Weights of a small mixture-of-experts language model, trained from scratch on English Wikipedia: 45.7M parameters, 5131 steps.
Below are experts of layer 8 (counted from 0) of a mixture-of-experts language model. Rows are named router (the router's row for the expert), gate (a neuron's input weights, with its number), up (a neuron's input weights, with its number), down (a neuron's output weights, with its number) and show model dimensions 192-255. Each number is 128 + 24 x the weight over its row's rms, rounded and kept within 0 to 255. Numbers have three digits each.
After each expert's rows: "raises" lists some tokens whose logits its average output raises strongly, later layers aside; "gets" lists some tokens that make up at least twice as much of what it gets as of all text. This comes from a sample of Wikipedia text that the model never trained on. Tokens count by the router's weight.

# expert 54
router:120137091103109135107124136117107077136172128173113124127079105159135093147139149114169155096117138106141121163141157113125131125077118109124131096109108154116114107112134080162124104118121105
gate0:140128109159131085093114118111107136086167111145145150120116106094115135084166123076132140164136120118132066108119137117135103159148116136128153137165093148117134104102138145143178095145109098
up0:116138131114108138114120168108177112120112066140100163081146069145124151139157151171109172150158108137138137122173155142130123079113185095150080087175108163115132125118144135113127145111145127
down0:141127159130114174069104116128134082114135186129102125149144132130129142168099142139115117130132119096114178078122166133114114118124144146126141098138119126116140126140093110130164092122138154
raises: "| ", "– ", "and ", "/ "
gets: "| ", ") ", "0 ", " ", "; ", "\" "

# expert 39
router:135120100170141109141084143164125157116182091145139184133167132146147117153085142151146090171156131137128120157126125110149108130118116130150144108134108108136136098107138141124185116144125115
gate0:145093165189130128110104168118143131096107144120150093107101140113081084166082103133118126117139136170151150136107148131118126111106117116157116114117095128101123112107148129174108110120167096
up0:084108137133141107152116113091117146118123128101125110122196107099148106118145134179127135111121111149122120136102110094128143149116147113126136127139125133116108139152117103137107140130170135
down0:106114145112105108142084131118145151121092106127134141136173124119152101141130121125141093150114161166148095133131085132146198122150172156114140141116125134119115110112108058127118119153144121
raises: "to ", "that ", "and ", "on"
gets: "-", "of ", "5 ", "6 ", "8 ", "2 "

# expert 18
router:157136129151097172137125120132118107116124165119133124132116114134124145168147118164139149112124094132120152148160104156117128099139094114153133143130147184111127137133157103144129126151157151
gate0:108161125151170114139166131123132129142116140121145152130149106105115161120157111117141100106151063112098153171164142130126137135128128145144101115169143083088105155115122144148084105158117131
up0:168181124144145156147093138129140137107098105101157140112158181106088149136130120116157153135157047138121116108136121134124191126123090147122123132147125157152110110112101155136109103155116135
down0:114109133118114094159176140121122148122082154071160126118130134144137135140132165116123151142149097124121164103119118123159133148145135132142107111183071165145156062107130158098115118129117137
raises: "— ", "—", "– ", "to", "–"
gets: "| ", "; ", " ", "0 ", "1 ", "2 "

# expert 0
router:152112129074122106157103154147108103105101141158138141102165132145123171165166119125141135133141138156137122088150102137113145157063122133165073151128131168168135126112131143149129104157097154
gate0:126124150100129114123131131184030113116108133188113061134135092105140115127115169137134111101139131154118125128126126141122104096094148112119152167139134118088138118152071158137128150105115122
up0:085129075155102109104081131139057155109117160137123149131139089148104096141093084100144122137102123085075102104148106146129132113134152142112102138128107118145133104153102129146115163141115127
down0:151110104129127154130101180173120178105102155126144164112121105121149096138151136103110113116149142161083150136112092116132126137113131113104147115143188120136086111111125151170116108091215123
raises: "1", "2", "4"
gets: "| ", "- ", ": ", "; ", "(", "• "

# expert 58
router:139156092119119116140157137138170110149092137133115106116190126150136112121154113158126138164132146131115158106134108138113153157122109175130105127122162151111131153107159114109129177136119116
gate0:179161145126130122092087171110151148157134138150112117111133130177112128078140138160137131093113124118085098127172141095122126122137144139113157152172143119138098142114163137122112135133130091
up0:149110128142098127175145092111092118131120107185137135163098141089165100134151133156105116113157090103150146069112131180124106148158125148128135105103157118148095142171150154128094142154141115
down0:130159120097146128133154159089119144089148163127109128134110106114128134149133106123139129112171132106130154145124103163105121132125137155109149136085135092111118173087091147149144171129122197
raises: "| ", "- ", "uel", "ago"
gets: "\n", ": ", "- ", "\n\n", "|", " "

# expert 40
router:090097136096114108077137132129114146138116096122138144127176092075170106100130176137154172137107108109120137090162133130109130155066136079167139100136094166165135159127118143173115120177149084
gate0:104090154090115118137167100162155160122140105126116134120130185100125134111136136086155109107101118147116094122175129096133156127123111117157124100149156176099154166102112118143157109127129112
up0:103109136102081152108145138143108159096120137096122146108108105140175145085138105149137142155087156111114100133115122088168097090166143161127118157100127074182146104128130098127112167145124111
down0:105176116130101158131105118118120093150108186175153110144178106124130127182108170133162161141164133120115075121113175143153149097152134135117161142153131147134160158115128116165079158075154146
raises: ", ", ". ", ".", "; ", "\n", "\n\n"
gets: ",", "9", "4", "6", "5", "8"

# expert 60
router:144137081153092158149164138153177158172114168096121127156134126158134101181134146127116122117115102129143129136135135119104178113157123079151108127147107093140100118135132070132144161124136173
gate0:164147165177141158126156107114146167133120135137173118141154136074143173121116147079152151105131145177089139092161126132126142148124155137175144121122175072110110120141113163111104113104126126
up0:171123109088161086107138095117107161137138129150118096143137145158139109138158098115168129100133123183116150150169115103083127116118132117183145077101143080140157165136121083162117121118130110
down0:169115104118096128149161113117125150150146125124117089133143112142104109121105155141147192109129129165143130094104152132122133140113131192165086080134175117157137135148129119165151136129170151
raises: "| ", "In ", "The ", "As ", "- ", "After "
gets: "\n", "\n\n", ". ", " ", "==", "). "

# expert 9
router:126151105127114115111106136141128130099166154121125110090113121149167135137166174121148161120116130123143073128123143113157145165113123084173105147152115127125138136116139136121163123127161131
gate0:168143096104162130106103121094165149126124106178113131133122129098111139120100118111140146176110141088120124149162159115100123155113141125136150136098147102092166123125140136138138104110122101
up0:117157130134161080139114106166164172124099125105121136122156141071112129113132131128104154129123131114114132094141128124107078077099118161112129158089127124120146165108099086147126140139092103
down0:124177140108102135151120131145101125109136165130143170131151157118125139090116126102159149086154089109091130166143145137118121191136172114107141103152141143133135100140118137108124115151149087
raises: "The ", "He ", "In ", "She ", "It ", "Another "
gets: "- ", ". ", "| ", "\n\n", "; ", ": "